config.toml
experts_per_token = 3
moe_layers = [2, 3, 4, 5, 6, 7, 8]
router_score = "softmax"
vocab_size = 48085
optimizer = "soap_variant"
beta1 = 0.95
batch_tokens = [32768, 65536]
train_tokens = 283300000
Below are experts of layer 3 (counted from 0) of a mixture-of-experts language model. Rows are named router (the router's row for the expert), gate (a neuron's input weights, with its number), up (a neuron's input weights, with its number) and show model dimensions 128-191. Each number is 128 + 24 x the weight over its row's rms, rounded and kept within 0 to 255. Numbers have three digits each.
After each expert's rows: "gets" lists some tokens that make up at least twice as much of what it gets as of all text. This comes from a sample of Wikipedia text that the model never trained on. Tokens count by the router's weight.

# expert 14
router:096124119147133126155115144116125126102143118124115153139131168134110149110131115145168160113140154142136110100168128158133104088142076123129173178166181094080118129128170110090118129087114142
gate0:080113133087127076096104132124125132152062101136147109137164124149126132149138143128158123157160123117166096128096119136157132152109098131097123134072147109112128125102112105122108113133115137
up0:159084159128148181158095126146118110142174132175133171107132120124149118159132121102101126082105126096137113154138103129100102147177121108143126095141132165126141126137167158138129126131128114
gate1:143132177145102126149133133132126151137079142118138149144124146115100118096108126143119117089126114162148075129121082095111116142115161104083098108124108122145149146123106154149152101162083156
up1:137174155130133132145185090157114094175125125090157151113132136101147125125155136135132117121118137123193166136107108135176144130112144119131074122142124145137193103105115151110133123125088150
gate2:087123135150121122145115106149156162152162111136124129129147131141135179132185124118096077145140129119119140132118148101155090106160134168087111147123135100126176129099157124140089123171108146
up2:202175116118120094127101091066115133168130106100132119089167117135140105129176123123113093132129132114116138129110148090149131124115136103159102085118149108064130140141128107123129108130145112
gate3:136135108128128135083125140174169136144093135121154110159133180105152100144151136084076143119184120122112151145121148160146088124109128124143145154098125127160149120136138104145075160153106138
up3:124129128090118163135110149101114089093150100135106142093144136138089147185129120123157106111118135145139081108120122110125153122155118136135118133161148164139110152133088152119154127131137118
gate4:106124101121149127159063099094139148103139103133106107141123142155091098171099125105102154119113183123113115119161108128132125120144157101127148110166132156146151123112108126136133153112113096
up4:128129134150165172158119119141088122133134168113150119135154124124134109133112125155103120150124118144130098198133096067144142132157142152152094155129184149136113127127113155149105122124139100
gate5:170113127113141167165125117156126119151140122125112172128080152137123110126103078136180138080151156162151123089123128137104151096183121140134117125127134141116119137113131173099103102088165147
up5:137115094158127113138147127133120111151125143119124162142120089101150161150127127158137112176142137132117093096123129174138127116138144138139121114116157117134106100115142135070108111112147120
gate6:128126115143145124125145159119109113158119138149153152086126127102153160128148126105135103147162148119141135152128147155137115123124124140091092107092151101117107127111155190092109115110162119
up6:144118088144139123112095142106140150099120090139120135122083148118116140146143153155144105129137130097147117093103139130104132135137135126078139117122115132103166137145144113129102088094166135
gate7:134163127120110118151100106161135122114122154064175106128158128141119134139112166135137116120116091122129136106120131121130094118113087147096108144127157146157166127139133122140153169117127149
up7:125137131140137133126125134114122128137182092113180115095120141109133106129121159142169122101135135123126085068162134130135120175123118123113171166128144122162173132142125128158126153134138137
gets: ",", ".", ")", " and", "-", " was"

# expert 11
router:103142166136158105137130175085097130094162104099092126149097149144116129074127143105133119133077121106133135123160138177134111102166097124118121170129142082114116140092145104129086147106123169
gate0:088131153088119115109097113154125136142090129132131091142159151147115138150131139126181145155126133132158112170082154143159141152100130137097125127116174105100147168119143108138136099144119132
up0:124110115154129139156122137152141113155156137158136147110130113144176150132135099145115109074122117086111108130119107110101148146173128090151103084159138113160156102152155162126133141118126119
gate1:136131181123139119146108164140111146132049130120134127166146141114091118064093102113125119104127134131121076146092081097154108130117175154103094153149116140139153152145123138139123141159106122
up1:138162156141136139140183092161105121121090132054160133137107127133129126106119155100147135127114102135164150120084091125158151120123132148129073139146122160095138092118135146112124156132086149
gate2:105131150148134124119121104141142128151160103136160117134130116101118142100142138081084114116129080126137145116119153116147111140160136184083118160134114134123143103101145186130095115152098135
up2:178160102117126094147141114073141114131121115120099103106181093139140117107126094108110090129136104106135125123070125129141147121131138106155108111127105117088131113128130117120151123120137097
gate3:122132139115166138068119139150156122153106130117160089153130154122158098097135136102107159151183122123124119150136122145134101105129136129131100127100115146141111129146134107126099164113115136
up3:160140095094109145140082138091128128114143094143098120096120136120090152166124113134162109102098138132154093092121099149148146134137122123160139138144127133137117136114067134120143121140148112
gate4:108142072137162124092081133105151161091130085094108100090141152139110122145130112109106147135132171115151135144141137146135119129149143119100122090152139165152163125120142121138145156129151128
up4:098105157141178149133122116097109108142110129112169131171183127108128128116118157135138145115158117162111110164128077097149137102157174145118136173120152163152101146108146163116096095144135107
gate5:153092168102117151159147127151138109153156104106091153136077118159122148100108085152147116101127147148165109123136118122112150115193118156133117151129161121096118137094140193122108079142138135
up5:146127084157112104132078132128118120121110144131125161104095126108140184177119126118078128157116130141133075131150133136141117142140128143096144157152133128146093101138179144088115124115096107
gate6:106124126183161121140127117113110145146094156146122122121113107122170146106155141100093135128143115093166130115134158154142114103124130151088092123072122117128142141159121165120109162123168111
up6:145115090176106096122102118130129169112089134141146132122089118139135115129118142161097137124170122109093096074127133125120128149153117128075122125111125126157177167159123119127089118117164168
gate7:134160138128133134151126121158141130106106121084139148147133105129108150172093148104125121145085114145090139101106100120176100131076086169122099124091127137132112137125134101117143135143144164
up7:156132141150129150108150116095141140140157100137159108112105152130126110125115130147169113104104145079086114055147112135099141172139131123121161173143133099161147131143126113130127148174128143
gets: " in", " of", " to", " for", " on", " from"

# expert 4
router:125104159139115107169106130120121142090135132130111135139102171096097101109118132140113085089122133124128129119153143151101113101148106109122181151153186110110116151102170124112075135089123162
gate0:112128131072149105123128109141141176134086115144156093142146129168107140142162153120168117143133130143140090162085148168169115132117128137128102107104160121108144173122113110119131118147110130
up0:107094152138131117144099157163083094166162118158130171143151122154177112151133099125108115106137131112132099128146107126126092172158104076122146104132129141127137144115123166146115127143136129
gate1:172163168132093117132142124105130136146069112104119113160141124083073128105114131123136146109153120125131046118106085119128117144142144121065124132140092134133160149123124147155142101158104151
up1:145174164122146143113186114144150098149121145090144119100124140142139102110132132112158143153116142125207158096088122140171135113108135158111083133130125129099143122102113140133148140147095160
gate2:107111135134116139128131100145144123168135105109136117187144117141157166088106125083135086139151099117141150142110148091143117161128135167101097149115107144115134136103141154124064119143107162
up2:159167084124111131157148110082095118111122102116110134102178116134156117114155115126111086164125128102132142159080120148120125131103130127145117099081156116090102132128133123100132128125139090
gate3:128162122096141146084140132157168120124076109116163118165123174109163087148132144079119163157175120133110150163157154157128119100129088119133128127091135103134109123109134123153124159144109144
up3:165122114096137148136091149119129095116154123167086093093141138135128179173143104145164119100115125137148101074111106112117156119107114139148124132135157137147122175167061129101138109123147136
gate4:123121081125134139115095121111172146117156081098128118128155162150113101150084159121125122125143148128139126113146128116113126153132125153115154128145125141157148136128135148146134151115111106
up4:108117122136126158127080103142112088113113149130151126155189109115143123104090134117098136142131125128128101172125114097140127109157140180126126179149138150133091124147160177117146126127135114
gate5:167117142123109188168124123134152118153141099132095150119070145150098118139101103139165161127121144164153117127131126112093163124205149139142116125129156135140132142113146155111118086114170131
up5:137119071139079131162114128114135102153100125149107171130107077097125147153132151120106134172112122145113082134154145166141098110141121121154131136136132134139089085151137131076109148113117096
gate6:124118131157149118119150112157101153132089094157117150087097119162149159096139132121136150137117157119188126149133158109114101117135134153077116141103108118135144109133129154112096124112129112
up6:158117100197126130120103146127120169123098146130138170114132115115125107149122132118129141115111100104137108083132109121127118115183117130096154132118145143139168167144126115133122114110132149
gate7:116165113136127110165130090167140149113102115083158125091162126090106133158108153143117116145140113112095120104094103115162113133092103157112093137090142120143150116106138117133139148131128160
up7:119136132165131132121132107106138138143175085137160107082112139083125096122097124163144116103125132121092108073136092152125150163131128115132148187146150089158176118143105131147136130147108133
gets: ",", " and", " in", " to", " of", " as"

# expert 8
router:114114118140130146114098111096106081133131120100138165154137143161141114113130105121152151123095152095147129126150131177127118113122083124119147170105141088102120125118131076092098163115122152
gate0:094120124076145123115118099144129132139064108121140094122140136114089117122142156138160169117139109118173088152082139164147112141096116154126097124156152135078131149122150100147134110133122142
up0:099089133131129180142106127147111110158141148155131137126125114141136126116147116090117120084129123125143133144131073116127104181170128118132123095114143132106151166111142168136103114121113087
gate1:150113148146126086172119166145134146155054101094115137160152155098081130129131133136141102112136133112123076147116113116132117152095132128069102118087125146129110150147134142160128130133088140
up1:151156139151132115154168132158154124173096147085128156120119153099147109133137163110140126131128131135165117126115130135151154135104147156126085149152129146112140125118090136137126127159095169
gate2:121108147155151145154135104141147093121154084172162126131158132128135139112167137122087100121171092123147091141113126119148091149115135180089093132082096127092138122116132144121108100163138144
up2:209162073113122093138107081096106132132112096118122143101147122102142120117166139078109111131154128117130113123064175078126113108134127115156106115130122088077129104108148123107131152094134086
gate3:111130116124145140074109142148169129166102130108165108146115152116163124153162117068101160105188118125129182138112148144129087131114133130132120152088101108154118098137146087108091148142100154
up3:162165127116094178142100138094141096103157128130119153096135161117094153190125099142183112115113121120117097110125127110118149125141132105161125138156101150149121157103063130138163146147150117
gate4:130111089133111115125098113115158129093155094097094116111157176155110156145127105120136137171120169100108137148137126151154129135121124099126156128148149126160131131103118117128134167081102144
up4:129131137126177158110080104127131154120082148126155129152152122113158145114091148140130137123142122130134104165153087081137120104156165150123086176120152149143109133116121174135127101191148131
gate5:152118125140099182142125115148140131131144139124105160119108139151152124120141058126158128109121169117162120099125110122097120104194126139137117171122105160138157134109147130103106095104132154
up5:172135087133124126148117094141127101155110156130085183129107101099147155133133137150131117172109120127123098117139154159094095121113115162109151124124156115127111101168134131063137120116099108
gate6:127125126151148147142156108154100151159128146115131135090121111117134140125101127137140149122111136057162106131143116121148091094135096133122105191083145131111138127132138164120089120091173129
up6:153154102134113143090069135131128137126110117113150126115110120119126115163141124134177150087118114093115119091117170125156088097139148154092126151087133119155157158131153144126089068093161150
gate7:143141140131099119159133134139155115142107158086190096118149137148108156154096148129126118157097138168118112072092123115133120109113094192078085114118146107146144125124156089124131154128103141
up7:151105136170138165129127104064150114150147121117151103067109114155082112133101138138167124115118124118072100054129118153136156139131188142124145162122138125150154100145115128153123120164127149
gets: " |", "|", ":", "\n", "-", ";"

# expert 12
router:125152160149172129150119154113122109068150107146073124162124131135145110112127151185132067105164164155150169099108161133138115082209102148124151108150149117137076109111163099123117181109085165
gate0:118112114065134127093090121114151129120111108125133098148165122159097152118137139146178132145146155133144102145067175129175126148088132153102157115135168107109143171125119106147121153149138113
up0:153094148145135128142101132176122106161182151172129150142115133129126140134115086115084119063130144095124115115118084131141097191185115099125084071113118136126129134116093151139104126107144114
gate1:122159155097122113140152133133129172115075112092134144163152118126079082101117115144115138122139137136102086139135088129121107148142146182108118140111130138129128124104116157147129133164096122
up1:106141147142152154126180097152123103142100153067162150130128149138105113119123174128130136117119084107157131108110104099131157114127136175121087144140131143095156096097104165139161128140101113
gate2:091150148111146130132112143134134123151160111123129107146154117153145182125134138123088131132168122129150131142107165101123080130127142171080114132131117113126110137085167125150128089151129183
up2:155177090129137114111130131057115124157124100105103149081144127139135135152124124126098090120144121140144131138066111086127115120120122104164120129075154111078101130128137135093160134133152097
gate3:139151137123141133065124145152175125165119127160163096151130168111177118155160149086112167123187120123125169145106146158147093101115115104143143116077102114159120116143122137131089164134096153
up3:144158139083122149152093114075140100149189126131089147091113132117080163158135100135152113100122136164151096090123117104126135134137133141130112121125137176157125160130104115114133119136161099
gate4:103119056127138162096094145098154154099127112101112083136170133150080134122092108095080121132120152090114136144144108154116138143163146128102125080167162132163138115106129127128149155106126121
up4:085131145155157179128090133133114130129094159125180137174138118102174143133111109164125134128127117097139130177146107116109147093217153160148140151145149182123088126141125165114122097136157099
gate5:156120140106119180173128118126102112162178124130067158122095137151121134131130063140097123106143154158159138111115131151084140117184130129131099141103131141159137131085151128106130095105154151
up5:132126084147110110155101075122109125174109133128071169147133076132164180136127141159098103169135107121127105139112174122138100144144157140127108141151146116134117100148169145095131142145122144
gate6:081131122173176118107141147180120146126117153139133109123110113122163169121156137136099125142148165098128131143117107121165114116127108138099088180088124120140118131129125174118079139121157120
up6:134109107165104123056068144139141142111123135140114138115102101134146116188114122130131120120129106143115072106095163145131138138158117134113127152142130138124180159164135094118100068085153115
gate7:138163127140121108163126093166125108108113137087168112125188144120113137150106168127124133151120091116156142119112133110135091111095115160116081135129146146129122129131144109142141155123121137
up7:146131167168103155115139117132122143155166098115162105098111121107115146129079091134174128115095147122099109088156125120144147192133155097140188154153156110144157118142116141134100131123124132
gets: "\n", " was", " is", " be", " were", " as"

# expert 6
router:112136115183123116111093162108125093125132086133112172138126156178115121119127138142157133119132188106145123121132162161104133106180088136160127180131145104118116133077132117151128186126094129
gate0:096111118112169122116119110138137167177105153108132085134171163190114159151157134136170152137154145129185074139088151161194131153103124108105140123137147141099125153116127096149125125120113149
up0:148112172129119133163138139157110140116158140157157181147142086131108115148135117099080125105105141094120141128131130143130116157172145108128116098130103138122114093111120158124127128147137102
gate1:146108189141086094165120156145117149168078135107154133157125128112074120124109129151116107126125119143105120099093092116104095138134137115078092120104095154137139179142146155156174126149092166
up1:092167161150137163157180122143120101174115146120139127139109153126147114117138148127167149113155113149145121114111129122147132115144130159108099139123100128110162124097109146124155129142090156
gate2:085097148140155153155107119131143115149152102145161096161148115149148193112155154110099125135155142119137104145123133132133135132101163162104113150136108160123127139118141125099120103185098169
up2:179160074125132095125140110083126121161112083099100139089145116137147099156140124073093128124097110150118130126069137079141151088141095128165112128091162128117111128131148117122160120110166106
gate3:108150127102151141076114131137165137176092121096181146130127137128156089130159133066115144099186114137133172142140128162133094131113119125153132150091113107161130123123133118136099145128105151
up3:143122119081094169132114131113128088096176119130116115105110147133106141193130100157166113095121160166128110094112126118130145136137154122115099125156157161163122150128091110110136131142156112
gate4:132114118150133131098093100116128138127105079112121118133127158140125114145101146094089147128127189101095139133140138135141097158123152115103098087108141123188090116098136154107134157142122146
up4:098145111145143166139101112133091126136083123120179146146169144121147116136138116144137117123127131118153140176144114105177167111152144146137113147103150161102077114117121134138100097148128110
gate5:133143134157114153141122103140108124143164118125101164109089139134128149128136034130117106131167149130167136128090122138086163106193112152129127147115154130122130138108156150079099103086164169
up5:124161108147117090141097072116118121148139129153118169144105124090138201157090125155124123179129112113118097101106113182112142119139112135116116104136174109107124102143154142046107132121117121
gate6:118116128179149134147170142128119112160089097159096146091158136139162161106177152122134117145126136090124112147114164154146109096125107135098101160101125101126137117140128152123094120121159104
up6:114111099112134128068097146118139122126089108139105141122134120147140127162161160130151102157134109104121142106110171146123114117126133111085134150114143138162145141153140147131070086076160141
gate7:139149154141117134149124106151147140145085156103159121139182148151105141145094183140116095156131156141122127102123123102138132122081088167091088139121170121130133113122129102104133173127137136
up7:152133145163131152104126119092138119135150095122169094096137154139086117116138156130164132098128132128098118067169123154135151169109174139091146172121145089136149100141110097134115142172112121
gets: "\n", ".", " (", "==", "-", " \""

# expert 2
router:106104127145147092155094149134143118123164146146149111161139133121122095038107130128135109112086143129141144140154136138138087091136114152144123115149119118102107142125134086116113139086099170
gate0:100111131127137106119095127125157133154064105149143109115159127183139132144132152138150146152124134104157086151056129141150116136102146131069122110138156137105156162120130056107147113110105134
up0:147091138129131137126095156148089138142128116161123154090126119168130131112146109096108134075126153100126098112129095127079114163166108096139128101144118150117117163104149149138156139145138107
gate1:128146128160143128157111141131151140153078147105134149138164133108090123086110100122120132088135154134122093104102107125116105214133122149085125128106130111145154129142158156111152143137120142
up1:088158134145154134127160112156158140147088186088148139110114118115139123100140126098143130115135116122178160126106082129131071129132136185126102136140120116154176099117109160108145161151114162
gate2:078140124146161149156151117153132124140132100145131108146137116128128150103160119099089110114133138132157145089134158113108126144122137169086114137112139130103118135090154115107098123165087160
up2:179173087128115096140103124073116112157115109137124120105119109109165114112120102106081098121167095126158119094056139097112140127142142109164107082127105084083153117133117124097135140129120101
gate3:110131139115141142077110130146187122168097108127159128143128133134162099123167104083104155139179114123140175145121148165141081140127085117142126160098110113135129114145140111126096150127089155
up3:132156128060106130133115142092117125095152103108098154114132170116085153153136122154158117094151109151143092110112127103107138141134147103131129136149134164143145138128074155108150148145111129
gate4:128131110122166141115086125122152130089123126113089115149154168172088122112119117090089142139124169104113134152136090149115109128154138118126137087141115135150128148102135130160147130116133160
up4:087117129126162170159099097122079110150106147142143132144148137108166144159096153162157117110123095157156098152160114094123117117180140162112138158137170149134111087137148153106101102169187096
gate5:159122139123105150153156099130106107112155134110110152126083118151116124095123120095128129073140171138179114120141117155097146096202147156104122123125144174135139146092164140115134078132165145
up5:145117084128105140163116090123130098142123142159107138148149120082155153144151115135084091171091137119137095131135137136148079111111134158113137100169144126125098077140161134076124142128098112
gate6:091119111137172115095129124177098134127104164137122166110118145134185172118132103112109115114143155129155141123108117131144088145113127127075062163091135121137106086151144132096135116084145130
up6:136128079152118143092100148112145140123141131118135109129129116106118144175130126140132153114144139115132126091132140133163140096151147150104119123116135123117154161169132142117073056085158143
gate7:137164121144120124153099122126106118148101086086134117134160146130121129157085156137134113168117134130117108119125119127147100126124097171110093122147188111117123121151133113109134156102122118
up7:128145148164127150113133124129126118122160103126165080103149148090136115112088126158167136132110132138109104076142105155124150163110141114119174166188137120126121147132105122130127165109114136
gets: " the", " a", " The", " an", "The", " his"

# expert 13
router:091135176119144135125108136113121131105168115148152122144113113120135077072132146141108122095144179143111117103129173136112081086178131106131152134131174097127087125116122126092106160091127164
gate0:124133160095143099102119119155132114172089094121136092126152150136117132143161144154198131153144147133157079171085145138127118143079101147079108138120144118104144157123141131131125132128123149
up0:117120157159119162159120116139107138147154113188127106114110125124155108117141098100131144111141114098106115117154109128123116161166126128139114099141123144119129142118141150127111110129095086
gate1:168139155135106110168141171134114100167082138101145166146140126123113127108138101148123101108153149168091075142122115116117095138138139171069127134096115153128150114155162156127134127138133145
up1:122173167123154126134190137148128131156096124092168114117119126110108105155127126106155131106131139136151134114111097118161141126148113172149101153151118146121185089144110161113117147146110167
gate2:113158161129146144163133121128135150152173120122118138153131127121143152133148116121117100138144094121095117114135158083128100140116166159090104168111138155114130109101147118144079117134117148
up2:161134118131112087144116098076113115157104107144116121102164097136157139102144125109100090131143144119157125101062116110134142146136144125140097123125117103076148110159152088110152127144125106
gate3:099148136110156122055119159169151124139080103121181104143136144112164105137147122069121156124151107113125146127124152130119084134119118116133114123097118109167121107123130140142107191118123156
up3:178148131101119139120109127081147112101162139117084130116119141125120170155126110176151099099116121117143112109139126114133151126147136125126112108148140157136124182126063137094141124126123151
gate4:101128083157149190107104108117189150120138135087097102118177099155113103150111109104112101138118165112101120119160116141126113120143145123117164092109148150161138139119107135133117136131110156
up4:105119149097161147140097155147103089131090147133195115159133149097144154119107135162147142148123136139147082217134091110147126125117143138116139125119143150119065126107131132105128093133153123
gate5:164091114109139168153142133100099143127149136132093162122088119114133133112127088121153126101147143139182109124098155130095141094174141148130158142151172162124159143132159151105145095112124128
up5:136133068122084096142132085131134077184178142143101146179158082093145147138123141132117112143124113103107141131146127154141092116110128133106149138151150119130108089131174130082121092138103103
gate6:115154137147156125120126116156109142138105142137112122088112104121151185120142126150117120124146145092138126117121114132134085132140104152102085164072113143144132169145119156113126135111168124
up6:124108064142119120083082108105120156120101119114122125105130098141126129121130163128088133105129088137139114085114141168161091146139114181117132122117119135131164172107164100145095094065150128
gate7:134144145142111120152126118165135115106133120072135109108197153127134130162100164105115115136130151138136107105123127099150105127111107170109106127113137136141144122145128103105137159116131156
up7:115123125158114138114145107105135155140179105121142094101103125118122111130098109132152126129127138118098097069168138149118158171112117112118148146131139108124160154160103127129099147146112125
gets: "'s", " his", " was", "'", " had", "–"

# expert 5
router:103121121151148126111113154115113107091147122133106151161119134155103134109108162147136122079114152139119117119143136132094109106160119105161113152148164107119129142117176126114116153137125141
gate0:105132129104144121109112141156135154157069108106142110157138123156136145145158137118164140154137135130151099111080105158171154145096135137108124135092131122101139177119125099131135128120130144
up0:133082168114136147164119107146107110128161153180149163101124098166140127137143089096094112127118128098134106139130133109103096160145096119148120101127118135139128117104096163136132123154126097
gate1:175118172128115141142160151122104147116059108129134120160147136092088129097124154129120129105122096123141095130152105111118119140146157111076084126105116105151138168145130100162158098147093146
up1:133149171158128164120189115149133123154123107105157140121122135084105117130156136142142109118102095091193163125127098112172140125137166144084052141104127117144160112100143113169129128145084156
gate2:112133147122153139138129123144140139126147137115148138145150134109163174096162120115114088108157103122128146146119137104139109082147144176110094137114100110116140141120151132140096107176129149
up2:175213084110131122130108090078127138145135098109100148103186116144134102125129122130111113132135108107149118123069133085154148097130111109162111128118118097072122136147157127126140144128131089
gate3:092128123092141129073095148169184134137106137124153120141124187131169123137168124087104174136199107126108138151141118143141093140103107110138098152076103110170098111142144085141080170163129160
up3:137118111098117142137099138106119088099148132125129140095118126134103131165137081165147121091141111132121092095118126134107159127128138138140129123135165155177147173137061126133141132141152121
gate4:125143091157132126088049105125173130106112097115121100138137163138115124148110123104093137112107171103084139129144117141124100133109151138133087118133149102161135136130160141093131164110124152
up4:086133173120134169126118142119093103124110136110158142135162157108145120109135124148136150131135099154134071143125115090168145123172154195118117168136139176142093106136120154144101113145102109
gate5:135098118114105187175141107148154122140154116119086177147085124108129130125089109130147117082159156142143112099139122138090141138198135151146144115129137171107125147099145147091113133127149159
up5:105096120136098137149128093103136093157134143133110173137122062082132195143111128138114121150138117132130078106129132143091125136126148140137140101142147129120097092131155143072100128120100137
gate6:125113117137182142119148155150117109146134108148112104085108095099125145110170108106125147103117154097148144125128167161192101128133124156118124138102127118158164118094154164079107097094158100
up6:144136104142126143107131116125160130124099140125129147114114119132119111164113115145120123082147126130161093107146152123127115121119136091091146125102145153094159157158137134162108073097149154
gate7:159146148130105109166114131173132133121135117102160102150172136148129144146106177147119115159141136143129148093113106127135130128110096144093100129111171148139123096120132101125147173109107144
up7:103144148164141131126154141100142116131181105128165112095136158108105106106110155133171148092136137117098080053171134139128133168143115123118142165120145114148167130135123144140137144167116128
gets: ",", ".", " (", ")", "\"", " \""

# expert 1
router:095131152133152105166115157124116083094146118119148153158117121118192096104121154125116123087145162118121147098155147135122098103123095130144129113119152117107124104115160108131064145115140169
gate0:106123148075143105121113161142148129148112111150137086151159106153128115133145159122160125133118135138121080183118120165139128142096113120116099134090169116121132139122169088127132123154146135
up0:146113132128149139141107138129084093155155131147177159116122129135158123151145119109087126117118141089141095134117124105147097160167115122129103085165138172136109177104113171118117105127114127
gate1:143149153136101099140124167148094143139065120141124109176151111117089095086107128110129137129139144115115082118115130101127095132115154142096089125133104146155139171139149153156137123129107138
up1:141181163121158149144179128153154127167091178081145135140128135123098111110108133112123128117126106125191156101113107124175127093113145140112072148146135135120163110118121137111119151156116149
gate2:098140130107136148152149139135138109139156112137170103132130125141120154122162134103103147147142101127118161135129146126101105138138162158083136162132116156131142134103186140110105093155129142
up2:179157080114139112127116093072139127170100105121106132093129113155151128113141121093089125154146100111141119120061124137094123133157110105157084123079112115088136120102131118133162090126146094
gate3:099165115107172130089105135166166127158097119108169114165146155122173103145131140095118162143188109124093171146129157132121068111153141118117115132106146145154136120139122112131092182127118156
up3:149125122121105130126114147073145100120167096133106145097124153120108116177124101139155100103100119156178125113113093108128166134125134136149135139130165134170098165109075137115145122157137120
gate4:107114070118152163121078145126160131096114074093084087129152167165116109122137145107109180108112141116139092133138144151138082148157178141125128096125149162183123106106123127152133147121097147
up4:089119151114161131132098137143128094122084136112157140158137125124156143129108161138168142131158109100142106179139092094125131087175167157101136144107141164136109146131144142124125090164134113
gate5:152098150103122160159172094149125124124148105141117128137085145164122161100115096113128134082149144140190123138090117107103129144204112140130127131135149141124154143086140155087106101110144145
up5:138113098132103103130123110135124101157145143147111145150122111081153172157122125121093120150117119093118088119119111146123099134128138147103158128174167132125082072165201136059118129098115094
gate6:107126123149170121104129142171079138114090119137119114104125147117138154113146108114112116137130154125173115110120152151178120143140116136098087136062095128110130108140128132122060146115143125
up6:137118135172142119106079123129156173142089154127103158114105121145104122169125129144114150132167101126101108109124146152139136156119117093107126147102126140123185186145128085131090092114129163
gate7:152146137156141113144108123144095124084103083071151124127203104117139128135112175104134118147116132147132106114117137117159094157094092185080102135109136124138114140085112106150108156146128140
up7:154143133145144138118148100083154126124157096117140087089114137123123118112114116136169110109144138108106107069155131165106128181122136137114171166150138116126135148114108132142088137147106121
gets: " of", " to", " from", " by", " in", " with"

# expert 0
router:120099173141120120115105129122099101100162126119115142157096117137150115093123143129135117101137150126139125122147132154123073103148097095133116136141146107107102160144152112120105165094137173
gate0:107125118070163111099116132178151152130091113117115119143143131129119142157168138136149112149146115147160062155083142158139119136095160131107120131101161104079139158089117096124116136146136133
up0:129093139120113147165129121157109149121158113151096177123125124128115136117117147123098105107143103093139105106134106115108112147169100102159106096118141142157149117133110137116126144142125106
gate1:179098170138136119148130172122169128147070148126122140167159147110107133130129128131127105101128143175111088134121116089083098162145153111087131113117116124136127141149140141135134117140111138
up1:143181166132123141134173083149098091173090118082140162135131146129114149117138155121125116095124121139178128114107103098173126121115144165112078127166115132137151102103093159125153131113069146
gate2:098139151177107152172150102125167110143154104139123114152123118117131144122136146104099113155145115129107106118106130134161131143126127191071103157145108159163156123128151150127138114137111166
up2:168162096094134101138118120113098150140114119120122126110151124137136131124132139114093097139132114125153149123092152091106132119125152094184129088078166099059110128107142095111125127142134095
gate3:111132111131126140079105140169204095139092104115172105172135137119156130146137144080083163141171107135128139126131150166137086123118100089120141154096094137150115124136111136121112182138109161
up3:107107140099100147118127125110099088128145139137113129077139158130079142146145096153175086116130134138158111097116113128105133130166136135132127142144155159159139176111093140123105128129118113
gate4:139138092132126127095099140096168137106139113120080098136154167149104134114123128079104137118126162101145117137143129147121128155110133100126129113135173125146142108083135114161138142106128162
up4:119136138159148153120116102118121095127118144134137117156158112098184144155099136143133144136132096145135094176134120110132136083149147161129104154099159167131117125114159133116100076151140099
gate5:137106152129120195155139094125132123138180126123082146123086139115121107125120060101153100101150121141169112131115111148110145130199115157136109136139137165130133175082137160098131108123128142
up5:147087103184082142131116091120102112161128136138100173119132114107165181131125114139109108197110123108155106171099138144125114107120142148133120106150141113129097103118176169087102130151132105
gate6:128114159134175122153146108145113138126123148148124126092123148116165157113126130131129141104144140084175112134131149148165098131125088119085094159083136113130160118149141206117102112100179137
up6:133113115154127126101063126115135156114135107104147134141105089136129112166137159132120129073137117128134111082112151135153098124167114139107134145119119138107195157190144144104100089090174173
gate7:142168103143099098161130112173098128108106132088172116152176140148106169166107166139116108151103135146133118110106114117138106121113110181101102145111151115140114143123140107108143169116118131
up7:143139156169119137114142106111156127162140114120150096090119132123126104117087120148176157131098129109092102060140131138132135171121126130101186141145131123143142122132092139179099124147100138
gets: " |", "–", " ", " 4", " 6", "4"